Experts of a small language model.
Size: 10 layers, width 160, vocabulary 2048, 18.2M parameters.
Experts: 64 experts in each of 8 layers, 64 clamped SwiGLU neurons an expert, 2 picks a token, a sigmoid router, a shared expert of 64 neurons.
Training: a variant of Adam for the experts, 537M tokens, 4095 steps.
Below are experts of layer 6 (counted from 0) of a mixture-of-experts language model. Rows are named router (the router's row for the expert), gate (a neuron's input weights, with its number), up (a neuron's input weights, with its number), down (a neuron's output weights, with its number) and show model dimensions 0-159. Each number is 128 + 24 x the weight over its row's rms, rounded and kept within 0 to 255. Numbers have three digits each.
Before each expert's rows: a language model's description of what the expert responds to. This comes from a sample of Wikipedia text that the model never trained on.

# expert 35
What it handles: The article a after verbs or prepositions (was on a voyage, as a novice), plus colons and dashes in label lists.
router:120087124155112107120140118136133124114135132120136117150112151110111080142176145137065130107156121063115147157110147125149119167095139117127131126121126090125158126138102156120162085086134102103120133114101120094143165162121174137128143162154093168124124143102123147149107122147153145156163165143094119136101106122127153098143108104101097101059152127123115147150120109145170114068133123118117063113119144143101135118153127119141126169130103140149136170147117105138119113163086142
gate1:121132139182115107149119157116146136091155106144136132168089126114136162186127084105103103108169115150151152129094109160143088102135166112132097063105119106152117078139129101133136156090140111170113140134124123173154131126122102162107124102087112086152162116173074126115102114114127121131134181138095113138091104143145119117129115114074108123095141144160155157128099110158131119146108122126125139133101136122142162092124117136099123144139107140139133090122118113174114134123109133
up1:085080133142100150151134129112109163126135136140143140143078135121125151118145111089092093071117119136141136104132162169117111134155112119141132096115105118171077146117119132157128148131133116137113132141152116153176072118105114131146100092129141133132141088130100156123127098187131122131102135129088097147081096087133108103116097138093163154104134133103164125105131148159153132128159135090137128140149115112150123059115100171078110126163152162130147102158104113135135133123112113
down1:169158084131151149157175125080130135153153148153133108117111118089124154107137127092125124128154111095121102148195157169129110115135162103110126128080116123122098109121134146072138099120129151123112158158117129100116110103118160179150134148118093135149128141094127110124151047100144117141147128173148140120142127126099115122143141144156100089142167115122142138128153124154093125157122133139120162143132127143120156154103171120120129124152185157129127125154168118100182123097117117
gate2:123107142175093147126167155098136097139123131159122116135128085123152114108134089126158143113137163137149146114116087083141138118143123140165139117123141128107122096176142118172121125153101121142093098132110128186112147109114150123102169119116107088150135120144139138151147134159117078106127179097105103124134094169150128102173137149106125117121140137124143193114088097180142117123130126150144115133075113105139150114176127109123111111124121134144108099116125132086147114091095192
up2:166122140150115133124168130121135133130145112147106126129139125122136123160107103129117111103136151094175135139133098095145132155176134150170122127159122136185153132165141091159169157117092152161106113141086154116117152138147136120136168107117074124174139102120169109143135126148120118131112177111085119096159097114126104118136165145117108131141205159126142145106129140129144146110150101136115116120091198156149137128151108136099133088134133176189141140131127124148112157150136142
down2:154158155095113123098124131149130149166149087104158120079119131135143151132124106101119110094150088151104105093144127120111126105146133120147187157087158140092103132135151128148171148111184083110151150164129123156130106096101113142126124119108152099128151190119132119153098093126117123114166167116111161112112157165137115174121125121117114172101123137144106126112148152124107097161102118123140132127142061111112106138120144128141103131091161118101122146147067154133145114124097129
gate3:138091083115132142116049083123123145152122141180118123117181140131125094105110131154127166133123153131123131128144103116152120120139142135138129127113146116170139133134113133152146127136082151115083124112139122114095140129092124140144159120127096093141116156107164160081073133106134129181144061082132122159093143099132146129134108174132155093132146146153153105152115135112131117123108169128141145114102159129159168164137084095111138165137123130116115118141110117124116094157110177
up3:102081097119129167130115080170135120100124110168156146127147137120158096109156158144156185134113169164120170135113115115153127151143151132128155123143145112108173150125122111121131161115118186105115138090120115108111122164101170119099152129130122093130124150105146205117104144095141123147164105160143101105115144134132163129159069143148168106158191101114163121162108116107147125117128136130118112110123119152126117146117176127130122126126145127132086162126132103153115104133117147
down3:116131128106128106125158191129161148133113131134114120140123144138121116134161104141135125103098127066153129156119163132141136152132127130160121103225142172118135127153157102124148141134134146081140129120135140144135130159127125141124146149104124097146115081145119154163124115139151130141154127128109132123102116126130134080092088113104168119147117122110115144121100132131009122078124134126140130153137157113132133086133118107118137139120130145091119122091171093132151175141165129
gate4:104111065128103129136118118143116145105134131161134138109121137126160134087152107163124157122089158111111123111118144115145133145117149109164164119119146116123156133119152175125123152119112155107122107063159103178122135130147129101131148144119141163067156120097136160135145107166137169136098125088123136148128166083164160113140104120085101128117161129122142102154162082165131117111127165172171113097118098153163156111139101125093075131115130113105104120129135129145153129167127162
up4:138102074129108138115133147101123155104138131144130154118173153118160116117100096157135156135127125103095125108127155097147140144103180114163146139144152113113150167102168156139142150104091134105114125131110142158127111149163135141121175179083107149091149121140145141086089135132161136125082141062095137130166173112140125132142126121103097131142134136125131106149165137147115072120110141157180123128140145133132161134141109133122135177109163105122176123131141121136179124172137146
down4:126119148122151109135146133084144127162149103126099149093146136122145098145137113150124145163121142131148119133130113099114138172119093129137128174070134134174147139108146131142138099109124130111132103119112158139120134130103057117166117108121106127123146111124143153100131129107093138125177145191138119140112158137086136141143127087127151142166084136176136164142132140170120137141141106160170150147096145177125130091186135075153144135130105138149141143138150128111179100098180121
gate5:165128186155124176139126118071111154098130123111148139112135138128118153158114139085110147143142093119112133143132145155161089153129109102170143116108131100135156106145131128119094113122101143120124130125177111095097102146115149100141084141134136147114079100097133133146153107093136124108165141105124106079099135123107085108122091129126098182076131144118151111190134171140139124111192132154076111133130107096122113110110112108141131127092108140117147156135132119166132110152126147
up5:130147138142108096129158099137098125117108093097179154127145137129123091137156157148124078128169104113119133128125071117143153177135090125132140132128131128116109100146135154078136133125125119131170101137128066113161153133137121145117116141141170130128131158149107099085158103130117135088102177135159115127096149120150138129168165141153131131110166109124136148138123165184146137178158111091143118099092138078130166123150102130102122146102115126125093144157147130116080098090144117
down5:155104123107118100130075089124130127102127156121101075113106119103155148146154150104155083130117096114127132125154091149139169174113110099123165142148163129105170153167152142130093158153156159096134114153117096172106152147109137132125102169106154095140082116142106133144130125121139120141103119124192131096149099089112114156140093108119108127116124157149138142156134159139149124099160131152087159091161112131149113154133139097149108117094144078130165124156100132135117142131139125
gate6:158132117136142076110103043142106100113144146144126140138099116129153125120146121118162134117131154147136137118104120143121074118099096104162097125111094134102154070134170149130157116075182119154185104117152122102161107126125111134153139165160121161148117159125129129117087115072161134114101135162140145094136109115163119146096157118121134133096138098105116117138059102145137131138133123110136140122139108165149182132156162158105141135112106110123115141130126128109105111124118142
up6:151124147131161127088106154105132107128122166125121105151118074128116129111136107102155120153182096124099119080124126106174111100105114087149125160128117145074170107146159141174158130129137145126152115192130107076168102143127115111103106168136139108116129136115144123167138094105112162123116144142113162133113142145132105131106128101114132172071142156119118128137086122141146104133114102115164106151154104124134132090128131169137129116155116126112095100166124171132103097151123178
down6:115113125141141138152141098121165135136184148077124136112161137093121141176133135118110098155122170141178112100110108107145147151157114130122152064157152121079144111153151154122141124136120135126161139116090133113130096106125152143102109102117108142104129114137126154134162151103153092078105167116168143117120089105176158188123117097159091111137100134143095136122125166169159151134139148071122147122138151143124158120083114127113108153097132112098100100122142131109140140136122134
gate7:158147084144140149132124132119091116122149126127150104121107146110113123108149165069134168118103104137132134145144082121097143122114124144139107043139167152141116139157138128101101148118128106130148085111160102128127128095167092105093133130130138089102106150117104133168144069132133119145132135105113104148097175151172125124117110174136112116078147090141141132129156136107134111127115140156119110115132100086089105140165148141150120148136080118120097133149111141155168125183107098
up7:158115116146109150121121166149124153101122132126151102140143142124154100143098118135139133103107183151134142119115102115103164113090117135132108122121128127142143130125166101136081121047115096133136117089132131125086132106120129133085157100108116149158111158164142127078135121072124138091112116103125100174092080163152150121141105123120128145119082145137103123119103141139140147130101134140176141093135186142133181135110108135153117115111087168189147115111123120147100141116117093
down7:155145160119112120108085185139166134116172100139109104132115150173175120136152156138098124110116145158137121141103132127090119114094164139146099158141138122164090123121126135152089104087138125138131144137134162133133119157121111154166146124131105176127179160150104169148092103111137084123148123118163157160094116130139135089113123136148143139104121130106096102137120153122133161087120137137162141112146124147119098113107142097140168153150093088112127134078121134151156135149200155
gate8:109077106127137129139117149126095163160124115132118111125164156116107086128152141129114132114155144111171116118168163143142174099121173121125132082115165131099136117142159131087152114104132104067082092125116123122150104144145104124127167125154105165126112168160110137130111157173172138135111151128112114168091151116151108123127087132102115147154169096099107140139133081169133123115146129109138121102115095126159100130124128143100112125109152124177091147190140096129116125154128112
up8:118087091133130146127104148113104168125124116122109133115157116114113092106139134142136127112137135134141129124147135143145156119127165143122146098121142142114140117132151147066172148104123094099090109116113156115165144139150124098128153156140117163157127176129121134106126160170181146155114170113104097203109150125114111138083110126112119127137177145110077137156145096107129155134175131115152126076145133159124122143108092127126149108072131129180116187160163111130117124146129102
down8:123095100119118141089145152065136140124129142104058110168139148081105105094153150086099142094155099131184121107116133131131117118125141102131080144147108148124171161081146147126137112081100148123063114175110149144127102165123152122154145130124153132115100125136148109125157133148095117118115121132100098153129133133103113160128171154136121138141156103117089168099127126112104160134133087126109123124070123116154123126103120161119139155145124150128128146145128118120087148164104118
gate9:151145129155130135143159093094130137087127187136146118137147128109103116165093119087085137118081143099145133132118146117135156164106116140126152116104084147144160109146154113137154113097127141120160136103116138076134143163112162127153117128138123108157083152103160121133091109126143142113094176128085066158107127146085119124118131118100097143107077098124080115155138126136153144187144115103122058090134133135111147145136114138142133110119096117151132141135133097145121098124107152
up9:144153124124139121145158070098082126139093159151132129140127134120131105188121118112129135138090146123139149151122120149108140138117119122103127114086089146137148121114149110092091111106111097128170128111131147096146124116146100150140071106118098113180096117109144133138148070128157122113106137148109098137115117149082155105093186047125097132089099108085135127125123132124148116172137097103102100073119131160128134129157147142140136142139071116141122141102129121157127120107137132
down9:097106118121146131124121137141178089132137120112120126177132119140077106122127091132103130134166118151125166125114122138128104128065103145115135153205137135153143135164095122119157135126159136150130125121105152107115124167115117113151118123144123143117130144110142131137176121128091165105103140114143113148131114099153101188141112113135105108144119139059122126149098108127131108141140074083103111133118132119107139144148113134149175124108145087147148117122197146106132209121139093

# expert 18
What it handles: Name-initial pieces such as L, J, Bl, Z, Mar, Bar, plus inner j or z, such as Bi-j-an, By-z-antines, Bl-ue.
router:134098124152131131113123086170091112102114136137128161131122146074108101175165161129151153109147122109101154105111152094104151157120126124163155126093134103129162106166100149116167090108086146090158129091131100151140123132151164169091145150159116127138147149115124160151114100117140084095172119158123139144102129177153154084128110110118072120123122125124098130128136098162177085130114123157137119104108119124111124125125109153146120158100130137139109149132134104140141078141097159
gate1:148099111184142143088147137140112096125081128129125145121096112111128096121145094098118125153107137075117103136156180075149119129096134145126119111086169141132098145143135084136124130129168092156134101136106096151137104093119116111132092130122132099160135141113094151174120134138127132150144132087160098120084119126112166120132116076126114175122117124134158162104130146166136113125128127122112127113142121171085083161123125146074133124136110133149118121151130094137173107179100158
up1:149102129109168127121098131122085101102125099123130139122158111075153095151136116103127153130139155087137126171146125036170135101139108150125092126160151111143108121110161107118148101116139117106141082121133120140139109107147133201137093126125159086148117099146148146199142140138123114132171133106159140120127109128160144129134150073152122116128085121115148134090125146160118138138108141116129159140137134169128083143143098133094122124134123134144091140154147127146159078129119117
down1:175132126070134152144128111147109115120143113106133126146126118127117138105093177125144112102124114163146122164125112134100120141152113151157095131132141161116124126164143175136131129128079108101127127141089188139127097146109141165129155161078137108166114115136110129108138168096153145136124127109182156121091153137138190097086138110123126140128134140142122097081125132158083072108098134120126104108110160126124104142173111163149118132140111102148088156149095120137107174135094148
gate2:137136138128133150111106098147126108122100108122090179116177102092114165117120137106134123095174100140127170092156130097164106098099124136106126150088149118098092123154108124156153106133180100121113105165166118142146155148121127103123135117172114129158126127124153112117094150083115141133115145103149102121083081154147092123076138119094097121152128104154113127157091076152146081106111182107135106109123119135140122112141127158115144124100124133100132125123139135093086112117095155
up2:146123131168158127094100118115075107117104120116159130098118097118136128146130117084136143132125097125083148087105128133118107121113154153093125136094153121084141123144129196148139121134156126153129121156141089140109152160136122149145166137153107210162125141141140149135138104126114128158109161098166135188082104148074114087094124136094148131147102132115085118178147132125142138108138127117131116149150135135078131115095115165133141126134109125124133131164140082103100104119132103
down2:130165092144136103126161150069118107107141145128142115146104130135141130132101119153118130092130141126129095116117116097153187136105094074133135144159059126117144122183124139086112152120105079154170143174144174159120115130147112125131137122107151131161155117136109129090164101136114147106080151115130154150124105110116157129168163130128078162161120126134119125103103165149173149164096091117107095122130110130120150121152143140122152072144098124142107137147145129120112107124135106
gate3:062126127149153116201117147139112134089138128132137142092088183125129173161133125088118099136145168146140146100118141136117138088095127116095166160109117108110124090128121114143130105116123119143097172089136135065116137100095150114157107112151111149149120138077109109129118143123104108168145104109113131130128132105107109146127061170113127146126125126109129180195119114116116167132135130113106117133085140117123112141121102138132089128094159092139098140104134139115126137136130137
up3:154131112106109123138100147092122098132142115132138163121079154109126145119137067152124146078121130097114081151156138128117114130161107073150110132121149172116152129128110143129168139157154120108178168121152139082146158117134089160116134141138119125111130154148124163161140103122156151100112157124110143141117144142115128061118131156132147126123135142126085124090186131132144156124073129166122099084153121122096115147113148145131132155114079088096163119120105111090105098134123113
down3:133136094066096090128090099091109145121104127113117098131117146126139125101095136087184153134169153149134147123131130136141137168127126117145144141165075145109140113107148123120105113122151105089139106151093095119116158157081181125106140107108079151142167126136126150098125150085148122137155143183165158125157167152154126165145132092117111146136124107144136114120110146098123125155147115114122089141144127114167122141146114128147057161149119126139113108106116088142150116152115111
gate4:146163136153093109134111072126120150106125151148119126137109158107091152138139142148117146165096156107138108106091145135141143120099130144155138112130160125146156126137177126105133112060167155126162148141101134125109171147155107114149134145127128175163119145143067130140110178149184173111150135130118063109136145134145149119123125082130124166118142136154103130151133097120165103148114100125098097123134131141129085153117096117111137118140158151148119155176136096070142129115136128
up4:130120136158162105115156094120112160127131120167116109136117135129116148132155113147111117123138107131165116066100161143167102144132121133113139111124135131109119091133182134136119088073118149142115173157119150118103151151142098128142147107087131140163136105093119128148106137116117203129157137123118091100120127158127136143156122112147157174106099138159102133149134044117173103170122126150096116153101111170133098108124073123107131148145128136151125140168141098103142120094147112
down4:101103156130118103102115138136090157131142083156127107164128128093106120122144143136170166140109146160134086134165167132118143115128111113139149142138129145105131137140119089115186118125113148103141114121155132155125078161123106169128149141106121176124145162142154132132120172137069114107144119116133106167143130130116128172143141115107130133143127164072131144112141144121137149142113121114169136136096131134073140118101130109133176081133135122144182095096161111155149087128201107
gate5:103138132159138137105138172128152169120087143159104130124109137096124098149169138166104113122165108138170137156096096109115097117154114121119144109128107172134139093165119142105109137148118072116129122100146106125123132110132159150123124092117094112165082112128136176137110142164129148125145110136110144160110166156111104136115145106121138078130157179113127182095132151152125114157123140160137135151109165092165125166124092145123102178176111157153133110155104110111110147140095107
up5:098143131139146120154128093144156160136122136172063125132146095177114108154113095148111141110150137139134126125160140097104124117091163121135118117144115155105075178095117141106130168187115110108099137098101116158109098142125193111117113135138173124133100130127114131122077113167118127137092117129142116158098133120135129115100151128093090103123131111136086147144093162165127066120147133146141146135123134160146089116179143116148108122128151183106099110119109115125128141116120114
down5:115138143148117139081125181168130118135094096131161105119136122142087114087127140117113140139127135136145104111155173088092101168109100106145148111120133150177107167114115106131132125139164151152094117138082087124143126093093161116122103098112101116171165118111114139152074167139092138126155099178135112154134151180132109131074108142140123109106124117151115097088154107141104173110120108125126123163150136094125130092126127136129125112128121094116141096120135077122155123135119164
gate6:102099142184118103150096126115080119160107092113154155128108174107148122106150114114109141108167132094105103121130148109146112116152105138167130148131123129090162116166139134117178116096099132090123165140138126066142122137125146163154094106087102116117120109131142139125116128116129138118166131105126167124123141114129146124156122078098101089107137102127148115132135116164137120143084091118099141122091170091099084153145101161118092135087072148131103157121096107138129115133131094
up6:115073104176141131112123141119094136121119122084118110114119129125141105107157145105137135126151119129119114134102135076100134118112108156170114116112168125135114128176133122104178151135119148100145158109074151088147103095151159108127102146148124095139146127102131095152129125130132099126129110127158146123110148148191140111117085093091049171121172087109175131102117129180115103117141093110106119157135125106149143128108105159126114142122155154125088096122093138126149114130114121
down6:151138112150124141176148121109156156131158112089128101133140123135143116142134150123134123146137128124109105143132132122120107110104133146074142160114091119143181148127121107164102081128115134122164095134129140163167126132145152145131106138115155133148124069117114146133110083127128127148145154171138116146116110133087146152104160164176133112124096144143124163091108128161159162139125130098067180106149091115109094099066094135124136101149137110150121091073098116099120126129100174
gate7:115137083146163089106108114095077108121130115085156125104122178142136115111123109145154105146138159074104137135091149088213128111149129115156135109109141126148122116126124142130114104084116102146139118157162133095133106106156139095164156154164121115150143128130141100175149128135176068115135154111155129107120155165125114125122117114115108134124105122132166139140144129088115111130154101142139136156081137147107116150106141129164076142083123118116110148162123120104162147166139119
up7:122126074147125122144116125118130077135158130114149152125142162143113126119126118144136155152165144111132090103107166113174163131109134142162124079090144106141125122118123156113120118092096102138143134133140136099170106107156083058156152150145111121130156092115084099119126105104128068120108140101142140122120107133163142154125090102106111095133104113161134161130129128133121070129120106139155113134130122110142105164162134183152094132117138077128066130164115108114135139165113142
down7:151143122154130139152120136127114029133116134125147102127143130117119151157139125108124117139110119145168127136089142102169112105159102155128123133128119108110097105150093106105156111145158131140183150116126160149120141188132113125129129158127154131094138170110123124128141109086113094093160108113125152149108091095103187156099172192146113126147120137130112134104124139110144105160124126150135116113120122142128106113157125136096069137129114143127106101138089115195159104143104152
gate8:176101141113134112160118107128119122115101079126114178122130131140092126101110144112118137083128206108129135103114086144118141155133134111125114151088154128091116120147086156127115124101089110083100139108120123096153089112121132139143215175146126151124103131131123097132123094125151108090144115103108116107122115151143069107131146100171143143118092122128136126125144103136150103118119106143104122078120141147085109123111120101173120140157113124147086125108118128134128170090106131
up8:166093163136146108166124111175115181131117093118116119095135154146081132133113151153147123126151140113130155115092089138132162134164100107072120149058151144123130088120124120146112110118107091081098115134127106135181096121167116150121168157129113115145113122109121140142152141120136111115129112117119169088156123162126102106137122121150144148138158161118152114100136131130157126125134122129119133109087165143112112141080094088153146165170118098181081143152101126115123129103113125
down8:129118209062116105124145158174158132090156158134068092106135105084093111129092158124124145105113108125159090102125166107144104157148144129116115114139146133136103104146125129070167118135168137107162141116155159166104097137144140132140147155146111135117147115132162145108119140128141146090155113144170155111146125142127122134118139149120099142126107150132161132107097123123125090146120104119114174116131107142109151117144098116129103129146125102116124092170128170136155110146162077
gate9:111122103163135093119092101137092128167109108110155148132133148097126068124115141108116112127183127094142128116115119087181111074166113122160117100127132112096126137125129127111173107155085118159134161131135103125127127128170125139128103166121097089099100101123106132124142150090107121141119124172176136117110115177124166116133120087134108106123129123121148154119070115143134147107119134142112153154107135146129116145093109127142129177144116106068096168158098093164133095119133127
up9:124096122173147134112125085111077118151117152126134130152132128127135078101142144128123131121152131126158112131152115132126155103155118086157147094105132132125142132148101120095156108158101094168146170110146144153150106110156132088134113148132118089083110060152124135131109151098145133126145113114161140113106106125145147097121146085120067096111130061102135122140086154155150145098126114140132119141101134123155107173105136150119138192142156155083144118158113093166121112118114135
down9:157144131162137121142119127106119069129128134151122089082132171133122136145130141148121135141176098112176150138094131140124154113107156137102112123110086150097181141114115121134104085149112104160137140119130104088125138140120098103140122181151145116138111143131100106135107177149090130105145106106103087119153098158105166132110147150163097136117101125133130150077140134156158144100132121171141146153138158126123141113117180150120169152114187101089101131112141118155147107120078148

# expert 9
What it handles: First word piece of proper names, mostly places and people, e.g. Al, Fran, Ar, S; also mid-word pieces like au in Milwaukee.
router:157065108144112124093131094134100092102124131138131148131134122111089119147165134135152124099171109119104143098052139110140132137118155099147125117083141061108144119162136158095158123099122103127120113139102136140138149102129135136115165116150135134107116147128127177155092100123173101108101128133130133172134127130131146084144115112080131095126146139128103141116140112138133085093142177140148115110078109135116176133150135091117124175121136102151100145140125077147124124139093165
gate0:148111157131107152099133115122137115178144099133123162121131129148083123139158158100122157098086142097141187140135131109103107092111099105108140142055168108136113133113177124082166130109137118146123106134130132142126120107165151106094194113125146111134101138114140109126113111073146157132134111141132169149121146138099102126126117120106121083142171144104141146158126099128125138115133145125127105094111159114141153120118170109150137147095145125130110191138135084103154113153108183
up0:177104143108113147160174123135128118146177145156097168146135123132123142115176155143113141115099147139112145138139129163121129104110133070132165112088157131138136113162166144086152129124151159143106119109180118150137102136154133121121170131134144112125113138147141125172077143102121185149123156118120132150119084098156127108151118127105085126127159148130160141154148091139118111120162163133104121090117119131171136131133142098157125131132172094122138182162126076106088140107127154
down0:099158142125170171124177131139146125118133142121109137118140138124123105108145160116120133077105111082142129174138097109100128125121137167115149166147133109173159139120187144124131112124124156171151164168100153113139092102155103083171119108116163107151101127146111117141105083098119088159116114099126121145108126117124084140102133115101132094176115135109129119116089132103041126123126141140144124127115095133133150131141148103104130125068136102114102110139155120147156120119151108
gate1:131089110131108137151105146156150159133099121157120129113157141100091148128136145109131107114133131105142167114111128147099157096085101136108120113069155105120143151174201108115168105122158177114113098156129128146139192168147155133137153107185133150118108165125099098138153169166133103131137146121108114139116163147108165100134143146148119119121122113149156115138072101128107094107143096148102159106115129107134159097122116142134145157111124097158111158143122084107115118140126130
up1:148116105111145125117107099174154141110121122125124118122169172108069159137129148117121190137136146129080177125140131128105144126123142105129097152041138113087149117162157111121103113112151126112160133112119159143102159161148132125151128097178132157127132169110134117110120131153152153113117150121084129149144174101104161124102150127112128096134131120138108125146090104155122106126137127102113145122080149108123148071119104153111134146126138134129052118154121116107087138147108133
down1:128106123160125140177072113144209144121181145137124101152117133140139140101105165146154117118112146145135144107101159156099119117102126133150117152093093084139148112156142126103143143131138145118113140132118132113151148135154133139136135109138170170160119127105156106145125115114125068128118148103104125173131173129154153115115132145120116151121160123140121131120108116111093158136112098157176170126115131145089148086119128153143137143104118096107095148114212165154127093140164125
gate2:132081091102116139139106102135131124109130128113101154090152101133116132088096112152103151117168157149100150131134153095175124110096157091140125136122172077135149134131151136119140141140093113120160143119137119142117132122143108114130178129185103114161121166144120132182091152148163132091156184129129121141114134123138135117163115169132151106124119157135165141126134131127109080073146162167148125075123144185128117150126142095110121124101178105120125157160137096136116103139121127
up2:131093110130153159062105137158123093135131140105112120130151103137113069074086125181117205105145139129134130126144121118120134106136133134122099134120088143135124137128135119135117155141133112104131105108145145146137106100133125119115142126110104139142116136094127148137148099106151109118089116117157156162135208134157155129124148137115162050144138123132157155127127137132089101095118127136118118092091176113117190149127136135109087176136123147126104118107140093109126114166127150
down2:150139149079130179146145115121149121136148106127108096108145122140100102131094109133150103153114160096112069130068130131098067153153140108141163174130109142141149107153123146132110162125100102130156195159159151128121147111138132160093126147149101092174114129123128122106165113096099120138118133125148103134118163142158086101121126136114140118112128080143153120132121136133131119155092132126110096132190173159110122128145149134156120118130117112147098101105103105108101113098099170
gate3:094132135132109161079135144109145148087102135133132135118155126137128111147118153146159130108134142122156147119126164123098077108120120114107178135133147140144154105163108155148096078151114166145137100152137134124098165122099117105107176098134139108154119119100095145090118080143116133146119114108099091090144133133141125100119123155115122105120144109076157156138115146123124103132128133132128160150091128093130130084139147106139079173127136123168077158142132088143153086137119209
up3:130086143109124135175146119170141107123145096137128125125104172145127131090087104147111181141124126117110166148173130110119120093134115103156117089120143153127155102138120123131111125132092190065107125120132143077141119134082121136106134152119126101103154150166116138141101143136131123127089166120163140127137118087172151105132139116162139112152187089127116116178120108171116114121134122103125137131194125141138159156138121133119146144094178144164119111096149111105116124112098138
down3:116145145083153125123101098144162144113103113095164151130156140180107113149090115137146118131139133139088111144140101141151122153134114093134101140142125113101137134150117143102121164129119154093120116119097150181133062142175177109104119109131125147119097165139103138096066133123129143160104142118135135145095162071134117133139075135142122181128119086146097156092111133125127104146131141100127099158116131138152145115208134118143122108100123138092134126105137098116106136125168138
gate4:134116128120127178160134082096173110090128159123128117124150072124135142134146108126142099127145128174117123118133122133133103147123141108144122126110177077165094086130119120092143098129081119110119076092125128139126138080170127165089143116206156150133130142081091167123113140149117097171131160124150107112082142142151129130126117105137144144121087143167118130110116131150112122111155123157126150108137110150101128090143124119139134177130132106101135105145141112156130131133084173
up4:165098155125160110133140153131111102120169126133151158138095130129131144090126092135123175160184138129117105095130119117177109106143144103177126103108126132133113107164141140099186140125079130124148139113138124141169061094167114122143118150099147140108118075143133111138161086171134123119107129140150150109167169087133117144131115070101079139101139112145149161126145110129115096112126120116149114113124129147154110145109144169160128150138162141095150128169120089123137118118114142
down4:086146121080113130126116149092145140128127126154137170146127114124155110127123119126128095120123159091109130093161120141105138111114118139171109109105120149131100137127150103091143095156083122131115177189123118151116138158117110159093117159114112119110120177140143194118111118163195132161112131126133131101153168164109144136149150158131116148138114096147153100092112152125095187118128119114117150086148138201127093129118114134139116129134092131087120115100136094127122161103132135
gate5:153086102118083186118155145118145133143115138128141097117147089109162142117153115143129130146159111167116125109151126100129115090101150139152149138097169129125107129128167114074149139141135119121138074140099157126130157123171082091134104157126150132145161140065121142150137116125136095110062142116122090114117120108129121120129119140113112121144105158049079156114116144164116122088148160110125129130108094133141150139125116129126118158109161142119130152143144117125122170137091182
up5:152128109107091150129134146098112140139156105122155124126102146172100130122157144118123150135118168144089150127142108111146090135111111129136124121118144086112100148175123132118162094118145088116161138150146139117148106105112153134194168117105127098147158106133158168148115119148126150084118125133117085126089165089139153114121144120113153140106156102109108141119151121162136131078057128105136135116128148111109151064160150143109138150129133135156151089112152107083154096181121099
down5:125131109159144112144174114142095150095116120136102118136116116143091186133151150109098118132151135083132137105134136083172132129076141098101177113125133088149112121127131112154141104136107118098109112139141146173144130105099152153105152116153122119148156102148130117121160135113140110119144129128209135136141152092117128121139113099151155086169094104118167138140137115119163129152066095151147188116115111120124084131128101096127121158121099098106145135112173148122137149111156161
gate6:135083110143116154120109148170108108110107135141102145095106166119148131152098107152129074102143122108138175157089150122148118128131149099118061096122102083125135127132111110153121126151152124138172124144137128092144151087133110133117112123125085100143113111066092138160093113069122147134099117125146093172129153132108154089138120114105128092139118103121117151122160117136130111132093197147101114142098124146130128145137105140137106109155157183170118109143137121129137132109093154
up6:142154109094157147091108111134175128105127114161101096083114182143129175130087142132155127061129115129171146138128129167159091054111136104110141109156131104168124130163128098176126149133121131112138133117089162118088172116131122131129103134104151129164156162110082118129103136130099152124128118145153129175156112115155117103119141157124165099128108100144162146115126130134115073131120147129131127112145159145123110122119121127126143172160127158151116123157141120094120131110101167
down6:152174128116115130134124109112113112118134124103113138134149096138077186118134175117108140106094120127133103137134143163150161131145131089105137140124157152149079173131093154160115163115139156135147133118171100131116133106087125137126090124104178103152110125159117141116113090115169174130127162159148146134131145101167090105135141129155089122145133125179127146126143107151121166149127136152122086161067102120113127122130149147124125115116110138101189123107159147149133161087170147
gate7:146104137145128128135133077158071088149111073151135105103085112121089137140129101139122188141107151146113165127116147167125078110128184127099143143083110085113115113147128119142142101117116111101134109139146118127101157122123121173143164120119132110131115126096143172133108131131139154110139153144099125142055145137129165074134127120109102139130152082145107100149112106150165134093093150123142103120115152134125142141169130095129127118153153145122085106113106128118101100166110109
up7:135115127125160174102073114143074118133130083145094142101115109129148107071122140167119163123164101137129101139116156138120140113097145120087105113139144101126099118119109146142102105157128116127135127122111100089127164101113140154113114137160124119102131099100151132171105152122112089188153126135108110125108119125145178091084122132149118147148192072090114141116107107144111121136126162151137135151120155160170107101148159124089129096129130130180099110131139153127133105129107155
down7:088098168102203124084146133117130098140100088132103121097120092135133126123099140135159142106098131138152137149152111080102091133135117138144086115099131150146131147174140084118144164074145140108131148095145157091093147083137071141122134136124121125115130156156137104136156130150100121109121148106060097137131124131146125115134109145106117104110154155119078102167148118116136121105138142145131132158099132152128114147145108115097131129100090120148140069085127143132128127102098130
gate8:126151119160136161124141116128136143103137120133133165134081118138139132139126142149093152107138115122097153159109146141143121135100171072134120152103132103127148120164111114084117081156087161129151138119196148076147122051118116083128135135139118101116094126123115112139160093137093108103165152151117134118096116125098140072127102078096131101100171122111135142120129147128177124105121103130088135127105146103107167115121125110138127170104118120124078116119109100097106149136124130
up8:131123110130126135111095085086076137077096079110113135128079105118151130112107098147100155102123145129092144144134137167123137108127142124136116122136157103138162098153128112143111134142105160104134175103177140125142128108126131125150153118171115119167101125120121117199091116114137139108156151139140146150125074113122093093100116161130101114138122082121132126138204126123158165115100103112104150092148146111146149101104131108113107125075133131148093119105121152091141125098115141
down8:143140145116145102122174104153158136164151129121098134162093125121151126132137125109128133131128154170057146144167114150125170144120164139119127151127114127130144187185154158135110141126125151156087181143100102152151140099128124134139157135123153145145166121135176127105180087149073133149154124092104174165160125144127087084117121128110142168153125125156124122166101140148099152109120128125140123155139112125128157132109122128072122146113178142161122110139121148136105126125134101